config.toml
n_layer = 14
moe_layers = [0, 2, 4, 6, 8, 10, 12]
router_score = "softmax"
balance_bias = false
qk_norm = true
attn_scale = 0.177
parallel_block = false
init_std_down = 0.0
lr = 0.00965
doc_mask = true
steps = 5230
Below are experts of layer 10 (counted from 0) of a mixture-of-experts language model. Rows are named router (the router's row for the expert), gate (a neuron's input weights, with its number), up (a neuron's input weights, with its number) and show model dimensions 384-447. Each number is 128 + 24 x the weight over its row's rms, rounded and kept within 0 to 255. Numbers have three digits each.
After each expert's rows: a language model's description of what the expert responds to. This comes from a sample of Wikipedia text that the model never trained on.

# expert 10
router:100123113109122129109104115067153166107161125134137152126140105116141135114142105160152058144149143132119157088135161148146150081090222128119130162130091121084168103125158143171131131150110108
gate0:182162095133180087163099134104127140118144118107123142142113139131113117095108120142087106121119078123138123143106121096117134127131088124110125121116139130116160141114141155092161126163097083
up0:140130160157134115153117155132136125122121141132118135189154140116135127108131095134104108125125088133125108139169105108166093161063108111142094118158144129145165107068161152140133135137064090
gate1:144105132132080157138094156105175094139093135109136111106085107099102140171111122146108147111157095131123138159136161129141112150118112086137130167139113117154123146164097147116089135141144125
up1:150143104141105107134113143130178133089103164109182161136140085106095120152148123149140149145144073138116142127166184123139128129153135114133141131140113124141114132145118129111121135100142121
gate2:140104162135091142078102063112121151117070139110094147145164106130071139134134108147146144100125112104129171111129110142117135099103161126093159081138152137127126111151122148146120121113114144
up2:124091154130097143085117079068139129145099142132115146122186118119111150126148080111185147077086129137120147121125105143118152083090136129075165091119145144113122107120120124126120101124125142
gate3:090092114154123150097154115135167117088065164115126106158145106132109154089110157136130122111183090149114177166175156115159131125149140097107143110146120136131119101116191147125139117121130088
up3:126146152111122180157145157151138093141120104147122121113117137118126114123102118143132148095139090118160142109142162110115122125171136110117149073135098126122125128077178125103127143142129138
gate4:121094117130153102126128142114108108115114115134138089132110124136089124135133094169093093135113128124119183140143113140141119124091111141106142129095086137168123133099119118136128134154097117
up4:160130104119109145125114143126137120162128136114103080143159095152104129119179108119141117132153147144113157150153150085103124131096160164130140124139085158154109098099130134165104130123106101
Description: Final periods and closing punctuation of sentences and cells, plus Latin genus or species endings in taxonomy lists, such as -ensis, -idae, -ella.

# expert 13
router:152094120131107140134124101123150142177138153096160127136163103127136149183144147094123135135116139143114122160116156098147166134100146099145139144120146155137113131135138144099134085158156177
gate0:152112109103192102147197159107131167142142105146155114122096109126107130091146095102091069106113145096126146137142156105139154121150075125120117149114144147125102142155114136123139152143111127
up0:145059146137170134113161138094143118128111107189142138114136143124118109106116145109092094112112123122135143172152153084134161112090115096126108145114149172143152128117151121109123135107117084
gate1:132132149099119135100120118093071109138122134142106088115121122092141121163108112121141153130112099135149152165171169118117119145158102137153103150121141112117120140133099134096065148128145102
up1:150161120124107122093126130089120098107104134144154143157122141108123113171125152161131120147102114133132129111155204093120143158188105150165121167126167123114117123146125095102110166103140095
gate2:152128097110106138113167105132158139089133126139153132178140122136101115132128112175132115119148129132132087111116106094112156147109111117131160065137180121134134129149137131159140080106121145
up2:126123073101112134119160129113179130133148132126141111157162126141105098113130065153164116120113135140147100129077120105122150157074119137135171071129106138138124156134137114154138091084130153
gate3:107139155092120156108139102149128115111079075124106101156115103086096149084126141149101117112127127146145105145119152140120133102127142094124133095123152145162089160116123125130120144094179113
up3:141158158095089123119139142100150103142123091146107102123122078137142141062153112162146147071140152143158104111133140134115143110115139096132142082120117142148114189077133149095127125133142123
gate4:135137140095117182114128104110145129131142147106172128107120153159077114133135099084140175157136181101127114128129145110135151148111123118110139108101109134172108147145168097122090147152099163
up4:112157107103122201123071075117164151142131120099147172131116111156125120118149088079161176144137185105128111118140148076132139171123122115127170121125131165130130133128131080146080115128112154
Description: Opening pieces of longer words split into fragments, such as dis, re, con, single letters like 'd'windled, s'c'rambles, 'v'ulnerable.

# expert 6
router:118123123105130121089084103101162160115137096121167150109076141114098160117102112163075100137134142140110145111145142155151115121121183148099116132111141095119159113113123122156128163144096110
gate0:173145096134140054148196145183129168158131067115114157136097125104107114108113105127081089124145087149155109159145141123106186112122111114135095126064161101114138093096129140094115147145153131
up0:152136144177150109161099132141176140116105158141137098109150111145094079109098121090094129155142070139113141128122169116133117152147134103130113138122084159148111140099162070120142132126067126
gate1:110113142145108143169085142096146118113105136108088126118114125101096146169118105176144187118133086115131110154181135111129096128167095166113106156115126127148129111192096102102145158098145111
up1:193147127143084118119134125134122108073121137119143119136160122176096116119164129135121116142084096173137105107144134126080140119145111124135126177136115134193109150139125126111110157131158142
gate2:117134137109142136141144107144111123089120123148121147150126085105119145149098117106125145141127137136116107083101117140116142137118120116135151125129158129122132103121157156132153127166084165
up2:117137156106146140138164102091152117125109132133148146123142128128147179154105100123194108127095120123121139097084105149096145123056099096103160119139131116119127120092138093115147126155142139
gate3:123121111117110125123136129110158138054105138134134081177089130101132131115083155139150119088147132161110110169154149149123110120139100124142159151127128128122133134116162123097140141146152119
up3:113140094125142102133141130147132106119144133128153110090111125103094086147116116178136169096156147119161098154135175139113106112165126131127132136125116149130102091068108148119124151140133127
gate4:110142158092147134144113107124162132142119161135198121136155144111080108132162103146164123128123143115120177087108099117169155124080127159134117155107125102192139150150133120127145117153098124
up4:143136137130093170091122131126121126145143124116114131086150144100071112119139106115139135135149173119128124099145136101129108119127131166138139125101141140152127115147138115164103106153098090
Description: Pipes and digits inside numeric sports tables and years, plus Cyrillic, Thai and Slavic name pieces such as -ović, -kov, -evna.

# expert 2
router:136099079112149132103105125089159129151147141114186152107107138153147163156103132136110081113132119133124130073109156122136124101133158121092117130134118112080121102142119157139110146137111120
gate0:151103113134152086133122185142145147116135122143130141163121108116099070092127141111114092145124095124154117148127118062137159125092118077097072088100106114101122159093135101120103107123160109
up0:154123104150121119124084113138172194137098128153112172117155121105084107111149156083092094112141093148137143170107141093136147145085142072139052120117126117166141117103147117144130128131118138
gate1:114147134121079123138098151163156108132105133095125139094127072088078097130096151151155127148136092102163096146187152086159116186151146142128133138151097132156102118136109118133098146112123115
up1:158160130115078119107106133150162097098071145113176171126151102107101105128105131161129122159094067135147131118175175114122130154158134144127147139123124106111100145164132145110147150118130139
gate2:158115156114129173110140104144138116113110100110119172143127130136115152167115105127166164131129123126155101086095143128094140101130100093159150097113104128164115115119147153127145136143109096
up2:145132151121116186103159132099114141135122131131163152135141139142135138168134098126214165129091125145152101091064146138077160084082093099135189110110108121133125138105146138097151118116103117
gate3:136114152139144155114111115156155101109115138102097122139160155124140135108110162162112072151087098159120158137132172143105101146171136112114126119125130120147096108108170112058120161110173148
up3:108110124129126176140141126121139088129125090167117085118100130157112130074150166138140148122173147129153124151178168166113075084137107144117141128113151161139099116064163138102132127144135155
gate4:116124120138159123144121089113111077102110159150169134115132119136113091163171131138110140142078126087089164106124165154125102116126150143123097146107114124190119138154134098148135152141133106
up4:137142097129131155129116112155111127134122133135111111132153121141083145090130089091116170114133156119130106163159139069146081145116144133118163131145140190158142114125132116139074141110099135
Description: Line breaks beginning new infobox fields, list items, headings or table rows, plus table separators, such as before ==4 January== or Belligerents.

# expert 0
router:085129126092134151142094130090113135130132100174108110178104155154106121133115105128110062116168118135085142127127067155120119125153109126106099168115138122126165096138084133142099105119132146
gate0:144100116111108098131122140119115162155158099158116106078109111134100132092110106097092100118110061131095135158118138106132170098117108132104139121163145100142114153163128136110106130096078119
up0:129122128150121086136109143135115107154094119138134170131130156152109118131074122126081128124164106160089160130113132094155110144092120071129117130108112134139110119110144114136168123104059116
gate1:154132131108094158153084159135138089157136140149102115142105132112122155186160148159123188145167104121139124146172140124157129142134127155138107174142117104129122175133100110111143138131126128
up1:188171096129101122124108120092135076100098124128172167139133143092107101148156155121148156135145117119126126143156144119133149136132116122137131150102112156161114179131119132115129137104094145
gate2:139095143107111120131130068150139177125116118151088113149160091132170130175084073121118138096156117153160145111091101112107128152120133130127161115140154158137126117115127139143134116138152162
up2:135116134099129137129122062125158117114102123148131140133132130141149134117146130107155106140091131112124137128087106158122128130086092140114179109089125129111109138109146119084096093127148126
gate3:103127114169143146131140107118123119088115094091078122149130142127108151131108155137168137119132141118138114152140162155172119125158145093135133130057161112139142144120123131123092181100167106
up3:118117164139111142137160145111150130134127103150108084090114162149104108121153134158137140093129138139156100175121163159113114114158123068117136135111122143122121142075179142108135148113109111
gate4:114137135123159132123107110145133121110103122158181174104081151133098127100154122102095144162189166097115139105114107149138122150088145147113140115099117160131093150120144123111147136171094100
up4:154118123151120128106116095140146113139141128068156114088124146131059139138135104105134157154123115122116148119120160105111105150114139107100185109146142140134145118165118100121066095132135151
Description: Given names and word pieces inside personal or place names in lists and tables, such as Robert, Bobby, Earn-hard-t, Joaqu-ín.

# expert 14
router:128155125128151132115125076102139116163139139156135098100141168126148115091168174116135174136113139130153147161143158130078107125129126130146110115099106129125150080128148094083147133100136097
gate0:140142097132156089123139151111125142106111158120143139153114152125120114109095160117092087137118094151159134138189133126111109139150118102124111118128132136107112119119132116093119115144122094
up0:147119153159124089142125141154175142141126120133142136133177100118121098117106119073134093123160100116115169156121176059125157127089098119126069121096132101114159120114133128160145137081074133
gate1:144139116120105115141155136116128107145088151125108092103138123110104159140091140141144158125121097130148136104172181155130085126157112146126114144125124124164112137166090111111102123117179093
up1:175165132115104124105135135120141075123099171133137127129135117114091108136101114137142153174123081135131149107146175134100130114155125125136136138128123131162062128158127122122133130128146114
gate2:138128123121142116134100140166125143107084107152129106175154077084118106169117116133138151118150165157151157114134129132106139159112144136112123065132150120128134141117138154140146071123126085
up2:118131121122145117148113145136101140102118098156155115156180074118116127160123101129178150101126151170146128123108138128098139141090130132099149087104126131106140138121142108136148062126121106
gate3:132102100120163182113131084130184102100107106169093115151110110115144137067139167126161087098138111145109121182130142137097114119167106111120136121117132131126142079094134093092115162094163126
up3:135124144125085145113149142122095117153111140126085113089142104152129122099121139156132142038161145129139071143133161143145121114177143139135129119162133150143121161068180159095104116136116103
gate4:083098126129120167100152126152103118140159104180157158133120113171097120138138101127116146181114175123142136110150135165132118145125134119132143127128123142162152119139153090105110137111084120
up4:130095085131121172099138135174125152141132118146122147146142123145127162136158095071138140173115176127137131119136151115137105156123159137114157130131128139133125095134129102136066117097046123
Description: Function words in running prose, mostly "the" after prepositions, plus in, of, to, during, until, such as by the 1970s.

# expert 12
router:077106128143081139119138132132123138122134130130094150108136093106136136099170114115112086108114137112110124100123165115131127085105148120080102138107122097119133159108077126179148153111180091
gate0:115128123143156105176143157103160142130154116134117100148126099087101101096113120092091111138149097149147115120136151102128115156141125107130125113087156114137077103109118131121072129118129124
up0:168105117183130100162084153141138133125124137156144119152109124149071123113084132083116099120175120136128180100111148092175074149076107088166133158105119114155153110097119148143130073141100089
gate1:121119157140121142120122163128133152130098164106109112110096100091143102153140125178125176126161105148150091186170153128122119143112119137129122183147100083131135134143100111131061173106149145
up1:193181139114093098100159176127116111120105150134156131117105104114111131132149124152142135150141122143184105119200198131128162129136119092118133154102103100144111106166124121123121127103150138
gate2:133113103123088115081118073183136106096087148149140133162138136106170102128108147125146143094139141126133123112123146148086120126100096101121159145130135130123140126153137159156105130150106132
up2:119115105097101114073145113158124125113109131162145135131155107120175109155128114122157132109107132137134131121086145157103143128084091124099162137109120116122114121164123145125114146134132147
gate3:099087129130152173084136154173148074126059104114130105125115104069100167115121141119179123121158152137157127149137142099133141168139152141123148086124104104116105135075121127110150164140153098
up3:132139118140131155133166127093129122144123129147113116108140112144112124105162108140141115101142110105149095118148153151099133150143137093152109093130101148106145120075173160088119126146130107
gate4:112097111094143149119129129134127122114131151139153118092135136152101125140140129129151138160120163114126129120109117151139153162078131118108123121092120152179111139164129075123086121131118088
up4:123115113118103148096106127112119140113114134093125102127167113136080162113147124092182112122125139144113133078108122106147132128148126153123152130117137155122099082146117114132107176092117152
Description: List-item dashes at line starts, hyphens, en dashes, opening parentheses and slashes in results lists and sports tables, such as white-tailed, 0+0.

# expert 7
router:154145133093147153125126178122159127151147149104141139114092164155099109090129142152153146129141144117102112109154088138071163141171039143159144099155118163116070123078145101125111101089149148
gate0:145099096145140102137125155135117155146110107134132142157126144114099092108094138107147095137128109124106170153139122100102119119129139118099110118122122120106129111131074176141087138155140120
up0:147132125115159122151146146128140134123148079140137115136132119125094125103120115136105108159145100151124126159147128102175111132086136101086114153104123142162130109071171091139137105084071128
gate1:154145162122121119135120164132147135108114135130105135118082116092126172119090136163146123107170101104153115164210163133091104129155134126131117159144107128129094157126117114107118144121170111
up1:154193154104107119117157166138152101097105154133149146138111128100142135143121136146109136130141094120155130146157185155082123139130124123165130138128122105140116140172131131100112157123185122
gate2:159137119113117156123112146163114124092095156105149124191165096145133108141112114114112126119116149093114095091137137135125162170083091121143132095115146159130125118118135176148111113134107147
up2:151126105141137169132152138137121109131130122136189112172166117125157105161111097097132109088101163118113109081106130125110159128074076130126131096098138141093104119106131130128115116141093154
gate3:082095145135188151120183114147155119084093094109129124132148136104127177151129138141115121121165095162095162182137121160116161124164112131094161118152136121111110133105148130105087153114172125
up3:111147154141138136130145190118139113135147135097151077115133097165116115088122131174111095113153084131144096171143159128108134129103145138167121129133115095146130154076141145118149124149171163
gate4:167151097123157145111144113101121115105121111161129124095093105127105117163144122143116117154108159121158153125126118136118154163071144129129139129137144161167122149121142147137162126128114139
up4:149126096117104166129134104119138151121143103112126139104116104125106144179107109105104120124123168121108120121155149117125157151089141121133150084159118175126107122145128133149126119163100145
Description: Verbs after an auxiliary or pronoun, their -ed/-ing endings and following particles, such as used, made, maintain'ed', sit 'out'.

# expert 8
router:125121099108123124145132121075096145128154098117140134116145101160174110145166179102122131167139136116167103099099157118132149104133107136104147133086092112114094122113157125114138189110061119
gate0:116125115130159122162121127129104105099121117100126130122132183098114089137106117110139114126137142150153129140113151137134125142123112087127079140119116133127104165113140111141138178097118125
up0:156118151160155129123131162177148152096108134164167175145156158132107102102126145091124129161146087125130155174135119099157121149081115108166102106087143132145108130109140088122133131128062093
gate1:146131131090116154157110103109128101134126164119136089075087109110126122134132145122127184156115100141095101132142189115118117173174114149116160144164113080117116148117148155091132169126087086
up1:165171125122111136087137096128096112117127158104184144105128152113095133165137137108119133162111091147084115109128142110116109144151122151143134139125159116155107149103122149095143136111118105
gate2:162123122138091146146123117120093120102110139129141148186171096115135132116110160166122151117111127137129121104124115127151161136114106126130139101109121134132133140131138154140135125138135120
up2:144125091132098148135136125108113115133115140164128111158153157135174122129112119164205142109084120178156130115124100125138151104086137130102139116114102142127115094141113120074097129108111118
gate3:121113111098121119083118098182120156130138123124105139164162134136118173101132170174130101122126133130132170127125175153134150115146125106126144131114148167102100130102128122129139175086147094
up3:140096155095112139131152110132153130113103103132150088149123163189123116077161171181131128119157107111128169140138162157158116116140134099134145107112130145167114109081126138113141123149136076
gate4:134123155116115139129117113130117102143117135135155120164155116139110096132167121155121145176138169080093127127133131114112111161105145131149147102103104184108115127118169114122113136146102123
up4:141145106127129133108113082110118114125097130100150147118136099146087153123144098070126119122173166109143140141098126094120147165106119140128157106111145109151127122126123102134103137108146140
Description: Single capital letters in initials, acronyms and abbreviations, often in South Asian credits, such as V.K., B.B. King, DSQ, Ph.D.

# expert 11
router:136106112128117159137131135130113141123158118118102144108099102135094147141138113131113099113104157113122105160139100153170110151059093158128121133114147147124152104121128131148096155109127118
gate0:179115099163207100157128112134119134140143130166135098138111129104114125135126140144148118163103102132164119155123130080102143143120117115128097135094119124128084120096119078129118143131092148
up0:173129108166144121161152140177125135137134117128147123154154126092131124088099137118072106145150092154115125178145169140133106155088127094120062123093126110158159109056142113132119130121118144
gate1:110130132143093132110130153135127095124075159123126136111131103111082130151135172193158118108136080135129147135181135095111102165160119188125132162140109114141118109152103127152114180123113132
up1:171206119098084152073155145181149100127052185148149152100154123132086107159166119162168125145088094136159127119167156116106132143173099197129128140126128128180128123136120150122078185115139131
gate2:139105106101130156154147081123139149105125144117125150203128105118115162134113099143150175109138136088127144069116122128122158156139130113158159055105131153138149138118116132139149100106113138
up2:120123091096130161125174104070132159134156136120137146146142124120148151089129087130155173116144155104118130093112106138146136153097149132141157069107099131087148145133085097136140097120090121
gate3:110115108127126174124155107121136116116092109081098161137121135111142137091129101129115091113149109137109172149143160124157136109146137085144153113109138117136124114107111139087124137105155118
up3:107101101129096141130164149124148099115158121110134168105143114128145123084120114125128122130132150148122138128128146147137119113141131118160130101127124134129126125053129170064120122161134132
gate4:144131121105126166130168070137116128142131132131116147134137116130116114155181106149114134121107148075137158125128102133187097088078148131103150092141146112170101125095143115124092142140073142
up4:117124107110121184123143093133136128131146118098126143150163102080097104101172113118160125142119142105147149160136092087147113115089139133116146079143129136126106081132131126119089130112079160
Description: Nouns and agent suffixes for people and groups, such as team, people, member, women, skat'er', box'er'; also plural s, %, ).

# expert 1
router:141127133132091101109087156144174143127153131146167151111106102107135155102137133170092107110115139121108125092103178175139138126118187084147122156089112089132170102157129162171083154094139111
gate0:139125086145146066143170146117090146125128145099124132147113115140127098115107114120128113115140099103157093114138147106106139156116094104119087140125146083137094119108131134091105141109107121
up0:150121164151143113133071109132155147125106105116135109115145126130109136109108112146098039142135096150125163113128162120149104127080139127128094160100157154157122114082137113125132152142092086
gate1:111112136110134120106112144162126102140132119115099115111135103096118152149112110153146168144170100107119089128157137082133089167171142146134119119160123125190141160136119143119089144138144139
up1:186159080088123133119109172131147106134119151119161112143171084135112121148144129146123152142108111140124115113190196086112107154170129107139129132114139146147136156159135110104121129119167136
gate2:144096161101090108123102098136126159061085138147138151160158100136106131134111096122132157110155124141143137152116115135168132148124157133185160106136140148137114118133124155130108100133134114
up2:100153144123109128138118110099137103125089134146153126142156103124117087144141142123183095097128118164141140139132114122157134140109141128136159118101105138144079109098111092122116109126175135
gate3:130130096119164190113099140153156139097123105094148117118102140136104189122099129154128126104107152115141138121154155109140105115144141126113125133112139105173103151114163111116111190140101145
up3:131094095110150135155147140158120106127113113128135095129071137147148127081151113203156134088147119142113101161156091100088093093145130116131093104128096126092126119066144153131125136146112151
gate4:134110104132146136112153134138118108140114150160148109076131138122080104128153119132106132143124148148092121114099102147113096138089131125133129148126119138146143145122120102126131135192116138
up4:144091117137136185118120111132099114148128124110104095106139123140080119122139098110140120152119155132115116115102124111132106150109138136145134134146145157110132106136146084157140121172065143
Description: Digits inside years, decimals, coordinates and table figures, such as 19'9'5, 23'.'2, 45.7'6'; also infobox field labels like Born, Genus, Website.

# expert 3
router:118106152102139129115117101130183163140106067138116109150105116146101161081139104139089086119124160129140167098176103129158138160089106189099147118131108167108153105150111120145181144111134104
gate0:126118135135175109143156122120123141117154115089118160123136096140113112118103115122118096164113073101106144157162140111124168159137116101133114136081146115101089125137119152107116128160122138
up0:129131120171113136138112125152131145150106097180130111126132146114145104144097104116080115150110118103093121145147187150165122149086108146110099124123178115164184107120178117121144115108070129
gate1:139117157140107142139118151131137141139102094172102132114133088081111165157150194127165175117142087108117130104189153084103087165154120133147119166140132125127108154131116122101113147144138092
up1:168154156156104144129141153136159130119071128154141155144138108105106140177145183143177154132122095146141135079174169100106117159156126112150125154117146140137101137131123113111108149120163112
gate2:155149136112102135131155132177123140081106159146149095182156124134111130100108107131127112152120127102136122134128095112105121125171132155134179123096171151128130107161143137131126068073125154
up2:143140144109121124116177127106116133137109160125186098143138149141134117097143110129190104148108172127120149139136110144096121120134124164133199094103155132126134119148110100107098086098108171
gate3:109084143134158154097132127130139125119075147109120104139153111094127174074124153146118119124113118130138120148137123113133122119149104111119153121110141112118113151096146101124109139073164103
up3:117104131137098153156146165104122099113154098188126114125087120147122106068169136120125135102116092136133109100185150123083101119166161142138117129112116183156166121067175186077135112116149132
gate4:127115123132121100148130099144129129125136093156166087103095114138125123133153103172133119126105189143121164132098102134158101173126112146125150130095153132205118140139118125133122135135143131
up4:134137122124102144126106139128114118139142112137132089137124113131096130102165106090142121142114164150115156150130141127136095153138116151130144105135144158164102104154090134133094114122122114
Description: Conjunctions, relative adverbs and quantity words in running prose, such as than, about, over, where, when, but, however, which.

# expert 4
router:130158147146135174135131132138102128111106169169131166146149125117147149132106107144124176150136147142137150095096087160181109123107156113114141178172096082111131127179171164159100145129129130
gate0:135130111110182117121145140134177149150173151183128155164105121133112094105165117117114119118153081116168166124152135069132112108152123127100106122132168112127120128101106133101116111130116120
up0:107129113167130137166096139110122139183120130156131125132115137094080129077126138109141100119105075132133162153093170121125108114093144101118141122073122122158140135089156164124105089130109112
gate1:136151147105131111122101151123151110134121149143157141147114140103108163126086135135138193129121071105145114136167171107133101183145128148158120166145094115146127152175094123117099147134173110
up1:190172110121128114098128150098156110128124158177183138160141150105078120134138136138123184165128109136159121109176182080145091163142103138159145149130130115137098155161134125095099142132158145
gate2:136110119132123147115135103155125107148068136156122150175162108134102139114098128127145126140087149133125106081124096126146159151115125132134181116125101113114131089125158157146123102111128135
up2:145131118125104173095118141096142117116148138147123173164160123152106172085137129110142139110103131153132127106113094154128166160118131141147175138089119128068113129114132137103087108115133125
gate3:128105115116169157140103091119160112145112111086131124156140162083119135108150166138157109102153152155130099143097155111168095104161162117108098098124140143129088155129154125117144169106145132
up3:114120134134106126092140149113154086117093139129131118118094137122152117071141111160144122110145147134141112152118134134140110120136160116159156127134095137129091109083209156055095150108138151
gate4:119113117158140109090135062141143111171102137109166151099130125150107115193142124103144100158136155133141158155097107121114099139145139128132145136102144136142126149144147104125076169156114074
up4:155127133088140160111128073115135137126159123114115142122143128147085147129147082075148142166137184129175107122125174121126131157124131161106142124132104184178112121133107121176085142133130128
Description: Words and pieces inside names of institutions and places, especially after "of", such as University, College, World, National, Museum.

# expert 15
router:140130139131125142130116094103142147152142129119139134126085111140131113096152103148116148147156094125135140130106106142109106133134139087130124141118151099142145113125136108119135125129115134
gate0:195120103141155103135093139121127135095123103110132139127106138140127100115136092100108091149095159136133166120146129124119133172131119102092115100114154136118109125093152162107121173101120125
up0:114107148164128117123127139124121106109151116159130134155128148089172105105130155128091081110124100141117158146121106136138086134105110106105078140076137134150176131070107143094163130171119124
gate1:110141138116116122145101134090160110108112124153126104103104073101105143126073151166136150115167096111125122149160125110145129175174128115118151145153114111153103164128118139111134178099141089
up1:126168104119123120096137113104156110094088142146171132125146070130092133142100135154137128123145086121137117128138149122125170183183141123139133127132098121150106138136123153110135167079160103
gate2:136101124096115127121151091114122118114092123134138130164155097135091139140113161104132155097138134134127164114099113134112125137114119122124139121138170141122130075157122164168116093111153163
up2:127099115121104135135163124069127130118090119172154107120179128130140146119117120131159153086102123137137137111087142111109129129074133140113147143136136119128131098155123141136115117087156145
gate3:058110105173149186097150108094158137110055094128094120126147127094113151117162186210090127128150073143118105158160137144070114116149146120138140143138118136138139118084174162072136173128151140
up3:129160118112130139159134118096136114113135170112098097108111159170111119067105137109152119075131132106122131145179140129143105104127115095131168157090151099142127127056133156119112116118131148
gate4:129119142120142125114150104122136107123142159146166136116128121129065133162131102141133117163114174103133135116117123102145077132095137130149112137116130146178105101163167110127104154154080131
up4:113104087124112147116101134166143132131129132141121109131139110153128131127162069074105138114158141137111157136126172054131131157114127147111127111130141153127137116151119117162113127102107135
Description: A standalone space token, mostly between a genus and its species epithet or before numbers in tables, e.g. Rotheca' 'serrata, October' '1990.

# expert 5
router:139137124121136146093115115135161117084127094130114134121177099137157161179124101149147128145130096129125108167152170114125114123147135098138100122137143105151103158109094114142161119078143124
gate0:143112154156178100178151137099111111136142081115156115133135119139097127100106118152120113170117095108108125123134086105125164175109095098107106115120147107112101132154106125158100100122107121
up0:175103175143137103102097123147170142134113157148135145149161136117126071160127170122095072115146104166151139181137198106108099131120123082146083120093163122155135088097140104119163157133100152
gate1:121124127081091147121142165131134131134122160157091119152128121086129151137126146127125135110139095092103114147184142115130085178137093123158171169150137124174155125130096102103101159142138100
up1:160139118087075134099164158138140107117102167122148155145175113140143142165162147129158132132141099127104132157160158137126115170146112122174145162127141144175144102139121102103106171152124114
gate2:164136139129110118085182115123156125122072128109124129217157111144115134122067137129132149112148135147114089112128119134112091156115125107103145117124125123137129092125126170157199084133083143
up2:121101141093086156109188105112143148116113125107135108177164116137130147085081150155177137122110157152131110120106076140093118132098125137071143123113106122139144118106126133126174079117078157
gate3:125080113155156140083145111119137129096161132134121100189100170121076157127132138190121075140111144122108131174096144159140112109149148125137146098132155151134065126097146154069130117109136110
up3:115092123106120150145167144159143111129103128124111128113150146151114114111136122125162173122090127137112155152142172110130142136153122101123084116117125150126123163083155146092139135132126136
gate4:115139099121106137106097104117087124124135142128184152099112113152083125169154128152111148159136137136140147079130118137109089133136113151141122136075126151123132123133122108121105156135116122
up4:106157132152090158101093075144119140152108143094152139123122108156091150158165104102106137158156155080142121105158134100101081133116141143110136116084167138126144114156099111150096112133096165
Description: Commas, line breaks, table pipes, colons, semicolons and == heading markers, plus LaTeX symbols in math formulas, e.g. Mother':', '===', \'frac'.

# expert 9
router:089113106110115136130139135160113125143142138137156114102108126105145124165135102110137097140144170178122090096151138154165136118136130131106103120111131124108169157123092130153147134143129122
gate0:174120100133153089111162144122132168126136116115158117162098115074128110113116132116115120108164070095105171092171172119092123156117150095118104142109134122110097140110123128128117111120092113
up0:117117161180149055131138122142183138131112120145119143154135140156104065117053123109082106149113062142120167158181172127141145142056119086143139138093147111171168099117170130111136150130071110
gate1:132093127133107129110079116123137122140092129105086098085120126096122151137095149189140172124130082101144135120173125105129105149133121132141105171157136123128150155169126121109135141132167110
up1:183151134113115145112128145102166098114106143144133136136138133102138131151127147164140141138119079145137099136156161112132090136163123133146124171115131128153084133167142136113110141131166123
gate2:115093090112122134090137120140118117077105131128122162169154087133143122143169129129154152116113172144152135111123088132091128140154120150107184107119163159102149134139124162140142117119080143
up2:106067091144147137113169124080136157128123158129140114122149106104138156111163131121202137135119137162157135123109088140112136131098132161124195143131121154106146126147116112096134080093104143
gate3:124159091105153140117163077123129124133088143085110125119131155096093140106135127133141129125130149147126123138134163099149117097118104125102138121126133113167112128090136151074149139076161151
up3:120123114126106155106120164124162125107167114111143102132103132149132098096139097144093143149131137115127113131159132128103149121177123146161141118149144114146090121074169145110148127137156134
gate4:157118154116161164128154109146123087110132155145131146152129127150086115146149113138096122157155171141090146140143115114127130133081190178142139123119129145177101142094121098150123113158127121
up4:145131110127121157139107094104133131119128149112106122120170093126103105118156094077101110129140157155142140120143126099118094171106161150118142144118169154121122126185157120165111114099070091
Description: Digits in sports scores, lap times, dates and stat tables, plus unit words like cm, km, mm, e.g. 3:0'2', 7'3' strikeouts.